{
  "moe_layers": [0, 1, 2, 3, 4, 5, 6, 7, 8, 9, 10, 11, 12, 13, 14, 15, 16, 17, 18, 19],
  "normalize_top_k": false,
  "balance_loss": 0.0035,
  "balance_bias": false,
  "tie_embeddings": false,
  "lr": 0.00517,
  "beta1": 0.9
}
Below are experts of layer 8 (counted from 0) of a mixture-of-experts language model. Rows are named router (the router's row for the expert), gate (a neuron's input weights, with its number), up (a neuron's input weights, with its number), down (a neuron's output weights, with its number) and show model dimensions 160-319. Each number is 128 + 24 x the weight over its row's rms, rounded and kept within 0 to 255. Numbers have three digits each.
After each expert's rows: "comes after" lists some tokens at least twice as common just before its tokens as in all text. This comes from a sample of Wikipedia text that the model never trained on. Tokens count by the router's weight.

# expert 24
router:142134143158136141116161099145129154074133150129149134126140147116112141107113089088133140140120127100110139106107163112177110138092128140101167106096094131118133122096100062131149139165092093124148128115122159113161115092099160135101157151115171136111126133173118133138127157157096100122140125097109113128130107151147164132163095113109117127101143167186134115124135092112152114166179190161149110117110146121119096101096110152120139125082107116087088078132149128143111105110165157
gate0:145102116096129130172181130125137175152126149121165126157132095072190130138104163163145113158138114101115125132125148148116156118136112144163149099149139096158137134142096096151135121093119147144097147096128140151080139101131088126071122129140154125148132096137129141129154153149162090116127129142115105154179172101146120128109166147101101083137136130127153148156116139137115116105096144125138109150117118112155123110158133123112114113130124108150116134088149110110133115146107111
up0:139127131161154150119143166144134137135107070135082132097125103143155125129149126121121133151111125101138140140126152160107140108144113157105139117116122115185159108125112099142109185104110119147151143119138165121078099160127115115146169143097158117124102099100119137116094130145121104088149131119116159102152139150150108123123128130124065122098189135140104191112173131152113150135114129107106106108068092123106153132148115154083128089125144140115123113099112150139153095129166138
down0:146125187154128187151156149137153109150138150103095164145137085153161098119105136158144133141143138135093131146097154140142123137139129109121117158110098122133120125138145145069153125126127161159108122098146142154159117141111123085123101134140118127117130066097144141068094115151117084133125153103098104124131126129100103156160138122133069132143114117145079105147110140136097107107120100112164121167085125142099139124167128109131126136183182189132156122157115146125151092122090142
comes after: " |", " the", " a", ":", ";", "|"

# expert 11
router:169109140086142147127149143100135110106150095089151119123184119131125099112096098145092098145169132102133127122129139167110136155162128111126114124112153150152070142126122150158163162134107112099124160137086160135107125088134128128155112146112142120133113105115136122159138163116083092155132146134126140080133095104148099126113117143065104171127134103120109147137125134141107134167158154179163169138099177100093141162131133122083132134161098092111141150116148150108129109094083138
gate0:136142095148104111140117148130125115114141161118154126135151149175150126156094143170129123126172115125178152147142127102091121109151124129114111102148155167113152119154154157143139140122099133158134077119120156144074149094168082146128084095147148116111132145149126106142117126102164148145116118119126107177117146167106133103147143175148140134101127088094117154157105133076049126127114147158110147145177115123124133145103123159170134106162126129126160174128147103099096109135110112
up0:127096110127105122134142137098094150159106148157131130107146144112128144143152140144104122151125131112155130107135142124111145095136142131078128102120135130125124112158125148166136104074132145153180104140156132112169111122177124147074076124087142114127150109084143143113165111076143107113141074105095086116158137121110150139159167069104112104149106150157087117117142142127130073089100135124144106153144119143156099100119112117158130167118138102126127102142117143168154153135148134
down0:105100118153108129112147078111129147100117142152145099130136127117160107146159117128122123142114157089164163101166137139166141139144106118095115107105124107124151130134116103148122113119139136130106087197163173117124093153141110094168131113146135100105141127115117138143150136143157112108130102147149168134087129127117149152133152139144169109121122101134107158131106169126101139152093112130138140112161121126148131085118106128130118166152145095079101104099121129176130090123148136
comes after: " ", " a", " of", " (", " by", " \""

# expert 31
router:100153133149084132136154139102088124118111095125121130094140182126126132110124112115131148128136115123103140142124126159120134152100144109157134165123098114123147144175092111132100146125180125119151154146151156087112117169147156102157169107154152122106133107156128136152103111162106091145133114165138131160074112103111159133076149075140173130129104175137096111134172116134112137128184126162133115109134165132135148129104122125104188136119148103145161114142153107144158148125127145
gate0:138149162122134122134128115105124100062129198102130107167121121083154128139108107117133118155141120092126117109159121133136122189117121157151100069119119088128118153127104079109089119083125098104153167141130130118142116122113133148108160112144119134161092127204136100138177086118127145103171102105127116120158176057128112121130152146086167120129104155155186142111115123159112107112116115141134155137154128155119119098143124102155170099113126157107120174143120111118121120118086104
up0:126136132149129091132141136152141111109182133116106164150173116109133113103109126138139140156107124114142117107164127139067130195099136123141109125198115100116119148119087147130117076145119131118146155135147110104125128172111151120069129164133092186153146109171135084137130101139171158115139116135126126166084130137115112128142120117093134099125110148144141131124114112155131113124110134122142128146151119151101104107149123115162154126106094118101149156158109175136115160129104137
down0:137132155134102125150096136153141136115114115106119141137165132137128116119118113155100133084151131151130146087136109076141135152157098077134162094176156190122096101091150094119136172131115141141124096149124137119147128101104129122191112083124155114150064151115137122137143170120168148118118127114136112129099151109113093103115172097139096115096125098145144095154102163113136166135124146120120095102113168151143135149151109113174143134142126139118130131155113103102127152140163123
comes after: "\n", "5", "6", "4", "7", " ("

# expert 43
router:140177147189074108160108127100121094115137121118148132183144150089182132128122139122124144118134131171125096126117145116127122087136146139130115089169128116093138128140128133157111113152124103141092088145153085112113123131127158108130149106145095151111090105128122136162120134135114126137149142141150115171126123170090129095112110120135188126079138150110171155101174130082137137128131120121162129139165120111115153147123106120129144150128129144126124161161110124133136090151111116
gate0:144152117149146140104142135125148118125101193121127118134172151145124093159126107144127176090090144079119112114110097139133096162107118126152163147114109119135146136133120145123143135146124126116137105093120106101127101140138101153187114139112118153131114109178159139129132140134151093144116123119112127109126135134164164093092129088063051162110165138147120126142152140117174110089143110139130171116125114115160127103150115092099154181129101143102091120128111111098146119114130108
up0:115119136166139144140121139092113113135140177133068127125137111142101136135107089126110127119122134113149142142159102127142110097102135133100153089140088126155101119120176146116148138133150124135131101092106113166165105185133119141102150110097163161139134128109162114118173132091199099107130122123124123103126128140103133122103130094125127116107139164122128106096131148118117162124126112153189150090170141144103124095166146149148167098091096182134110119091103172103136136097112094
down0:120120141142120107114145136115124149124108125142122148134123155122173083144077138124095139113114178074104126146118128153103140156147111157143136188133115134107091160161163168123119100158124104095138103132117134113121136133155078078147120169132133133189134141143149107139140086107127116140130135105141124088165110133121109163075089100101110140143140161132122177092170095157120158175108140141147093146144152123143175165176113126128126116116109159126121109113097081118112122162150103
comes after: "\n", "==", " |", "|", "See", "==="

# expert 27
router:157163118139143140140116146145125147160104091126108166142144126116112091135154170097097113140138107142151118137097095116157138126156110132120078184091135150095137139134123144114112121156135152143125094127138099117130085123151201124161108079107120126087183137154113123160082152141084124152181116121119124137184140098104118142124142129153145082122187138129104122115115141093148122155176129130121139104112119114167089145123156112127123167167156089111136109148124102115090082128108166
gate0:131127126128174082141142153150087134180111133164151078129120113106134137082114115148148132101122115142122140148144133139101117106096108111140133116143152117128116142100109145121125141108137117146128141193185143124164119115149180112129095142122138129166072153123120105147113158119113178141103151140127117150162133114105181091123119119140156106164129111126137155119157107117126127152141119171142145095162135109127152133142116127094123142117201121107141114117067080096131083122081137
up0:126186161123120112127117137134137130166149136194125108153127108093090149130128106130128104113092149162164113155155148123180116116146125127164147118119141149132126112120101123190120080093109123133159170117108136099157121179151109119133145143107122096109161145117129118103121142154078187141139148095138124129132090060123132123088131073104110125147145115150127180146117144130110147124114139114156157091101167110110096097181132145098100108134143130131146127136112117090129138120105132
down0:151127122153128133162149146157133114122117155178106103124113090127117159091138109120122163173137171086120112150132162063156087153123097097138062136090117118138181167147119122122157098135154159129098132121157121132086113139097146107176149129158098103112089104159135097145133140161127144133147187150147101142113124107101150106107094158157179103117126147105122159127136130152122092112116180129109124115097118122129131134142112134125099152153130132105108087146117099107120098154106129
comes after: ",", "s", " and", " that", " but", " did"

# expert 0
router:102112141164126150136166114117119096126146178096155126125148130105086138077097146141140119145123145137090097135126159132141085143119122129098123116130132100117123090137113127111147140092167144103142156132145171091154125200160165109115174116121122104095095128109145126167127115123121132135151098124133137156129112113091127076139132106138168085075142127091161099140156102138145151170182133150090116108125124103128154071125104116151166107120140105131136120107090122136122159144109113
gate0:141149103124143109154125136120138136124121128123088089139100082160173102152110125150124148147190135148137120100138112167149146167157113135106107160116099129097087115118075131124102095113138138150139103123129120131162150110202157129135175078110134148109085116100159110190147125142086144141114115095126128118138110146089118134116124143147122150143085122092103103129075124178078113121149161144157133101121157141125106071101106087124123132103168132100130133104110152101137100130110121
up0:091099089141119122168157162083164109141154108133131154154083148158126144145142149081122112140092137106169136153120148099124167137126125109128114065124143147119126130144152140068113133117185144139081130090123156120114122127121133119153116144099139067120148104115112144096116115132133123131102111130135114138138136128184148150142125116101109171188114160133123172128131116128161165125095134118150121133128137142172138140128115120133116151120090132131117103120108170079116139141109137
down0:108118105130148074143140154136163147142074145135137098138133135122102142089133078118102160151107126102119158128107132100145135125150111110166128125145149186141145100106104152101118130125161110133128165153118164137152117131090085125166098133129137107155122129145134126150095141097118109144136109122149164132119111139147079158121151102094139133091119110147120103102098162125164120127162142151137125155106135095151161101127177126117108125154111130145126120135154158150089149125137096
comes after: "\n", ",", " in", " United", ":", "=="

# expert 40
router:109098125069137166157105138104129105116137178116161170132165107133109135126106130142092131132100133147118109132172131106103138131142128106153144133140164134173105121151129130163124146181068188139155148117126112124152161144097150108194146158143130127088152159162123099128145130134134168129094116153119145109065127141134060086112141109136070148104103119133143099138083140110124107141121114092120149144139124129150125104133127114109145145147118133133116108117131113097145142086114097
gate0:089168057114130153140143117136132121133125147163105104138152127109107163139165162159134141159115134142130141144127150138107121124119062111070133074172112094149148135148137145072137074154135165177132138124170139097145140140101170154162140099121087113130066141069100093069138116138153183150129110129143112139110107127095123130116163144161124140093106122104089131152090109089188124144101124149111101149129152125132131134137115124119147117107105112153128146116127129140116155170092119
up0:098159100110081122125153123133075137121099087094106121107134137111124143109101099141111134130142127179095160122136189078155146096144167134145129139138110133114133113121111102120121131098157158094141112151139150138161145134180150102184061115142129137129130126121162127141130141125081112056130085176132096158106139146163107161119150139124144119134130119203107146147115116156105121135151130116146137113170107128096103126108132140125117139164170176126152110152140164127112177066102092
down0:082128142080130130164131141127115061137085146096136082142151122120156108150122139127091111093168150159131160164098141120105124120117124123104135125133117121149121156109117142132184134112119129104131112159168131122135112112145142104070102133151150180108111146105136147115125140140150108125182102176133134136113149106162122169133122084075162141134137104105145147115104146144137150101091135108109154151104093128134115191133135117142109131145079157107089110102157135174116168115179106
comes after: " |", "|", ":", "-", ";", " by"

# expert 13
router:140115109107140130127131095118129120144104075120079104166089113132133117135096119128159141130156111120084160127096098143101079115111106132144146125165073144101130136174179119152114114114106093146121064115129132139097146100098125128111111110153111122094096143128125136137139095107093136116131163134129121129137114163096121102097120142155105103113099156139132111144082134140120125134158143150100151129139118142122155178117135113128120113090089113155132119145094125150137114133138119
gate0:134138134136084116115139151091120194101107083140129105164093137157089141133094154147142112117081123085081172118126156130131118077093150153122165236116134124113139178124133171094097152141127134137139094118138111136190143135157113098097166103107136137157096117113108099156113153129140100119126127147113149140154177131126132154143160123144118135121148127119120143120156155104133147142159132141143117120116108108102137081151110093047105154118177118128137134122092118144126080160098158
up0:130129134084132132142147139104126147164139112156095099143087120162173140109112121133152141116104109097124124114172132110122141155112124160141143188162137134125148138129095181131131103173126144124105113105138092093167133126163118114048108135142124128169168115119141083171104145122138120138123143121128129138142121076091137101128084109158157098126117130132177119110092097114051120145116127129157123132111118120136129166131128153139078120149144108108143105117059135137091140132114119
down0:134148139102155117163134112138139114081124112153133087127118137125148123115165076107096152158124117095130114144143124107091111130128128131117107167136147118168067134063113128116129137120131140135143096137110145098163055124131145139101135118095102130150135135136107100159091097123124123135153141108129145122121166132142162156126132122107131102129142103136170160134116128139108146160141109115092143137127081156157114152128117129126108138146161128147135118084115137104089145104135194
comes after: " ", "–", "1", "0", "2", "3"

# expert 3
router:125133176168106159163090117090139100147096117167129150135132148114147126131100126124131124114138123101126137119135142118139152127135126136107159097141128124145127091129122153105153088159170121168133099127171093115113099108111167139141120135136095106105113122104129130159179090074129137147142121107126084173128083127117138086161153144141150128073116128086140109100105143057146115107120133113158135140130101154112125177147113112136159113152157139110151144098108125124113109097088106
gate0:191152158104158128126140131126125125130102114130155137118138149099111115121126124090186139127141115091133125164113107134099150181093129152113139130110108172149117165100127136113109089101154111072164077103155122129126129070163130127138147100160145098087138162096144123130124115151123134182111125092161108137160133120111110129139144129094132162127132130111129140128110164120114120092135135104171135109108125125121128126140169133152188149108125121128122121172131111178146098123092096
up0:116148121134117093122136140136128150097118101094130137122163165150180137137099139160118118127070123117132143097128132102103092111149110127151123115115125085119106092152102112193094109144087072137098159144149143098104143201099127145117119131128108141129145165162134158110166157161107127119135107116078094156092136119103130144144166075179120103132166138146144139113167101087146114141135101138143122138119141104097141158117142122122113104181133108111069155101141094111148154113141081
down0:119143122147114126125164128110129112176101070137146087134132159100132132118155107106095118156094139142142147127133177116120098111137144113105145116131127199059088137094148128098149128092127152070109102134155149151138129098123163120112125123100113127153124126109140138071127122148183129136129130125166134124115148119105107106102169139152133105137147116101157151152114147116140142193167107100095146097130183087137117145167146135134131159137117106098127093113130129138092103113135142
comes after: "\n", "-", "|", "==", "===", " =="

# expert 44
router:094128170101139135132131111135122105118088106130105157141117145148083108145120086160152130111144146120138145157096094115128118123097098140134137061147091125155147124153167091139118144137149110108125092117096116095082167102129105165163125131112100111121124147160116097101121135089108158154144143147104130080111061151130084122141152132070185165100143160126159101084099105141152121110159123114131144113143116086120084174114099100143141125114099131156150112144089140120124130139146093
gate0:122199127138084161132126160099129099104122113104178186173098159111054124124158140158110115120128141138166128146126128107150117207122146109133159114150111120086109132131112072118092139155146097114114111096110161149156156140161117098091128092188108147131089127129102127153125138128106123118152121139139151137103135120131112094153129158133108090146114111134121163148151113121144129073137096157080099148144134121092131132147161132087189110140132121117073142155130093132096112161125146
up0:121121087102129093103078117088148149150154112121173142127103167146119145116140150154081130126134142161162125120126133119118102167120159110145139163160115088096128110124166105119125075121131118149168120128097121139180143155147110098126111122181117116118117115176088145098150116128108117122126117115127130128138079131103083109154135120090122098159105121110136155106087106130114138117118117149106104109149136151118115159132148155115165116124122124080129141160141093114095113162157128
down0:176113106132123135085146121120143173079098142169186120115129113164161143145129110147119125098123127096141114115120142131100123142115133121104135099177119124100138102158168104128124149132157127155129109132141118119170136120102099147155141117125120126130128155158134125111088141155128138115079147133103151125157131148107157119074113157119141129201127134153082130137157116096140083147154125136145121110109098132146141119129114165075125154151142150164113157101101102109145192122117120
comes after: " as", " the", " a", " of", "'", " is"

# expert 22
router:125103134124124117081122130140112107116113101142083071125134129163125137124133090119135149124105088097093120115127117137102129151136124127112129129113135098150147094146147146128146159142148096127125151130164155120109110071100107130093149157098147095167141118137140100122133120096148123143127130150153133106149126112141153173119123131115166163138131130116124138134128125109144126122135110120118146151170083099119107121123163119136150086128134104159164134138101145144133122203152129
gate0:102135126131118094153131122160137159142125154144115112150119127118084115125116126129154157119148142152112160150135151112107120154072131076109137123138131161110145156083116165071134136146137145131182148177128138150163089158145135087097161080084145152106082154092153111120151135149108146161135079102123125191113158053120112098159135099127082140129113167125115102133097120120147123145146136129153140133114113134117139115123126097136141107163129127136129114102149100144068135079101109
up0:108153121124093133121121137117139147146108132101137123122128157137116167125129077159113146132090127168151117146132140126130096138154138129170114164139088131113106092150149151113107040076130139126109154124143142130147133143143126112109159128138120137143096145157133147136095055143104132103111166121159154187141152105140101133115157151209074135112191086136140102101147121150158123128123141143146133115150153118140108123173137127104125127131146168115152108141153121112156159104134136
down0:120116125160098117168125126115178128123146138123144104151102101150132105125143132108124159152157094150090154165149159120119115077111140132166141160125119122105160106145101100092117130128136105132058153136127145125143127166100151138133152126153115134086090111071125148128144157100139136106120111084138140094095142133144137111112070115144149146110152140135129159077127137123152143173133138146112085117155126184145123079144127164147117163124130117150182126125132073142122170116096067
comes after: " the", " of", " a", "'", " in", " his"

# expert 6
router:128096132161131132132129140117118088110126140155122117095132142122133119090160156102177150116111158109156125142174145128162119121116131109121138163087103127131110136132108129106132122126148119122109128142123164129141169181102096124168162132116127115067093103121145151161101123159152084106129136139101108114095147142144156064162094114107092111118107102158162157116117133118103123114164123173152108141160147128101130111118151142100172144106130094149115153136137152128148118104115139
gate0:131136100151128151142100132128130119158112115103174181130132150140089137107104143128131130123143143164128179124104126140154143099111138130091186074080129133147135131130106161131135100128118196121108136163085115129140087145132159130117114124075149117097089110103120096094171117144115109090163137128105137109135166118158128124126096116124145127162150120139152106104105086080092120108137165111143134089164128126141125126129122109128137160121091129136166129164131095131129143124126135
up0:111114116121133125139130103134132108129148117137093114115127155182158117115111109130137148130147120137142111132142130122102090107129156133172112162078113124108114176116138124121145124142079122130107132119165108122152127147117144125083113105148152141104174114140150157118090163116171097151106129128113145200088151160118116129142114179099084132103152130134142139122100131143112129128120105110130076115103108131104145126120102122117142168118099121165132122124066063104129143133172137
down0:133144126188137097088098124126136139095093089145149110156110127123108155120158135130151097157098136141174103155134155138120098147100170167158137128127111155126090142139095153133191140155103144159125131122159135155158112135116083106125116089113133115108152144130140141152121152118095146126100112127138118178128124112071083109109146141112140103094113117133132127169149107135121121090146124154139074100127106134118172154113129125133235171163158158086148141099108106128104168123147137
comes after: "1", " ", "2", "9", "0", "8"

# expert 29
router:126085120100118155096141158131125133131129086165126119105166093131134164168099119141152157105114142116120143120141132129118154130128100131142132139102123115144171112143113109130106137127158090102150163136151102130143102095094150143079135154074186128170157134157126143103155098105094160154140109116153137109160134092114130159109157163099148149180133122078089124115152121116121075101118123094159091126144096117137105118119134095143156107131139100150136112109091123114134154156125137
gate0:110144092201164112107101125130132147133128114091106109139146097159125137147101095160155156111128113123110116126117106186121112104178107131153162162161122103086105153146131116112110147091151130116082082159104141165102129146141092148114138100143127122129111137145140120195143138139104088086128139155165142135179146141131088099127114128106134098120089163150127135152151133062141112090139097088151147122114137149133126091127122108109138125154137087150063104143124137111116154137132131
up0:151084113103118160135098134126110141157130109135132140148139127187123150113108144147132153122158103108116132153087157135148148117119117167145142097119090148149135178125124109144120116098112188133107134096144138121086166116110124109084182137115170140098110090137129112101152077116133122135150130092158069088131091136118155180130140152151118110151103115133119176138131110124051163088139146151149126126129105119130096125075117102150131133154110128133121091169118084133119102133125126
down0:151129122120117114143132122156120123136147149122075106144121131130148154062097188157142129127155165113116116130134122103144120123131114157141116128111102131147093152112117091158155110122152129110152133192112106140167100147139130133077133173120111134139126147117118120127131094137070182111152119104103181125150131102150125145132113106117082131124156108131101121168105122104120140165141129112166180151143179105111121111110105182164092096165149144087142099170116111121117121144101117
comes after: "'", " of", " a", ".", " the", " and"

# expert 7
router:144099166149143136084168126123108132106163074140111125134188147087117115113134131152139100137122197143151087107084116136112160139100121115116127087108099110124113151134101114140111143152125107141110156134096133118092150130151113104097130146126178179176112108102137119176160128149142083121154142141122108136166154125104131144081175141135114132135122147105121172140132113088123108092171136126096135107090116113128148135121160127137157135131104086124079150169174160117146102166089137
gate0:174141095128114125147097126123078106149123115119138138148093150091138140125088128144153066109160157103108139135117181108125137128103095150129164120180149148174151129116155088091177137130194099122099102111124124107085103122173143152098114127122129103129163152153121138108129147095149134133101132111130089096138109114107137118112102103136182088098119116144133142134148136107116137113153137116158166135112156106122088134114155131130142157157106118116169103144146114115108175136136177
up0:168134107143096114114138155100113084125126135121148122118146138084167086108116107157113153107155134158173173150101148103110098121122121148106136123161153098124153141138109153126127194121163097102101155122120135112120152100142147152091148088124096111114106150109152134166121158123151125134154149111148119149101140097125147110132119129163079113109094102123183120093075077169136113120115118092153125099102110103134165095143154127193113123127084124110114104094143132119097130100107129
down0:149106165138149129118116140138081141140169085132151112110134099084118120144160104148107105131164152130174111131119120132138125148096166153151123082112153149145142110112139154134130129156162149143110103107133127107155141127125127130071141127102133105145138125107134110150094150134154143150113107103114146127163162088088133179106122119089160127106130127146139117113142169111171082107119079107146162145079119091122118118104133123144136141127064122108136156174113151141124150139156151
comes after: "0", "5", "3", "4", "6", "7"

# expert 23
router:083124146106112106166165179153153152128152133116102146151139136143126117075096121148117118139093135115092110111170150119114118159154128136130172094105131150149129118051127181139106124147100150122114164089107162112141156159169177057115100138120146147144144157111138112112139104112103142151115101129122121116139129135153111073137141122144135089153091139128135139134110078137130152156149154101145112111170093093140126094157089143189153144116110132105138093124085153136110087140137159
gate0:106141149167135139112164142123148141108109161136072157134111139130136138083119127112146156137134138116114128128146164135134143173126117162143130117128140135105103114113130140148076089140130109138139114146090124135082174127135109109102115129131099125127125121153140118128103085142128185158111163141100143058113196166170126136154106153162070088092089150112142086157115136090150100110110116142127075141127130161142145151122152152180130109138122129111118134122179107134139105122118108
up0:110094138124127093148095133132128135124121150126072153131121150117161163110095138130120133139131112129125134144160152129158138132134106135174105115152118110143107115100146141129124121104140127098146164131164158120143148152128110087068142149166161125160143092159127148127134061134095154148114128142075151101109106150124165164172093102117112102100132128132177144150093108147154124126124115139157106136154143155115131091106135165170193112166122157170108144093153144158132146135171138
down0:075144146112154135121101152145186112125121162129163080097133094125105097100133130113147128141107158136138172132119097151143124129127088118139137108151123114157133108150145120131153155117122154085143091120116084132114087101158158162159148097123152131151108133101116103140143141099086100178139095098126129125146124134130146142110113132133103145132149084138125087140109143140116143138193103084107128095131140144086169161084155079125123135159130116085132171139101072118100152112132143
comes after: "\n", " of", " (", " and", " by", " with"

# expert 5
router:130101111090115133123118159130111147149161110096079152150121144108098077176114113123096103147104140149124155136092113118166081168142132132155113112083110157123125152168130132116102126153151083177146123149115138113110086133115155142170093132136139114118145129111137130148136120098118139148132121112129100139156110105115120182114161129128177109081135159139132087110145149178128156104162120175147142118102157155160118153127126102141122136115090131150164140145145115115130094132125113
gate0:123120109142140129188132145117125112129132109109152119154130147080130147130131103123127172136124154130125120128155125135154118155118122146143120114104137091105126108114134087139145147115112141109145135131155127162112133094137083136152153147156129116162136150139151152120089126111115158140155108099174143130073148159121113131094137116140198112119151114119162112156123128153157138147136119164075145138118113153087136104119103108193128123110098103128165109101088119116107110114174092
up0:136094138074154124103163104110117150112117126118123136090148157173157125143120114162119136129123143146133136154111090117136131135114113128151109152133125085120109144150099148110145144128100092142160112145126131123181134108111103151167168088131125075148092149121124137104133142157125190184131124124136129120169122128158130061092140098137155094150134138144147138122073118101121109104095127178133128138131123125139100172116132093140080127102139107104133126133169166123153196144165130
down0:111141108120135104113102132139110167101125183123104070123099119139114147177128177118123127123172127140157143133149165104097122119131117162135120145108163126121102113123143150135165126114135138114146168152146140117071113148149132119125136108128092112109104149171123146133116110120138137129090109129156150154097172128128141106103146093118101151149150111121111129137136132143142098089103138119102097092111111125109143131134125145096123099101187126117159182111116108162170133145115158
comes after: ",", " was", " is", " and", " It", " has"

# expert 12
router:145088093117150130073115111122131144129119097106108104091142181174096127177162093124156149121121129127090143152124145172111112119107106131124138124080113119139134134109150095113142179133172096130105156158117131116160110176087103118169128138125137120116125142131121153136126090135089105136165137094143149113107140130145126134116125091140166149152131142125116170141168139113121116119166154149119116113146074129127121119123157126115186139129161129132129133151144155145158142131095134
gate0:097125152140167103144166131143111166147125151118118126107140131134128180099143122130114124109138151114124130120138125137176136096143157112133100147100118118121140133142115101122106062122156195067069144107088151122097182127103106109072113101116105141130158075163121108124178121164091116152141128117117119146125111138149133113160130117149095127117133125129171144111135123143146095150160124154113145100065139123131136134098158121112144081121124145110163126132105193107170124174133170
up0:117123125142110100126109121143137163111107116147075185116118141146180138114128106125117114103118142156172128137141144179127126148140127131124116136136139144144137164103156083107118087113083124132106125114141117132093147111124149131189088192122113129110162119134098142069124104106157137123107139151114126119125092146103140124168107101123137109143173120153133132131119140081145135113108122111106142168136126143134128097145140127139145149151122136160138143093133101098097116162160139
down0:130134175142115109134163115171116110176141142162157152193100158166144098183141099124121093144149115157138092104118132165116121129105145104160165062126143120132092129091088116133120159099135072133135121110084138129164104117135091146100146146129105135138143106114131095095156121107141119127077136103131161133125139140116145158159083129086091130167130125085096149155103111144120140107116108149086133145169116102170129115142128092134091127105100151123115122138097112108119141107168135
comes after: " the", " in", " for", " during", " of", " on"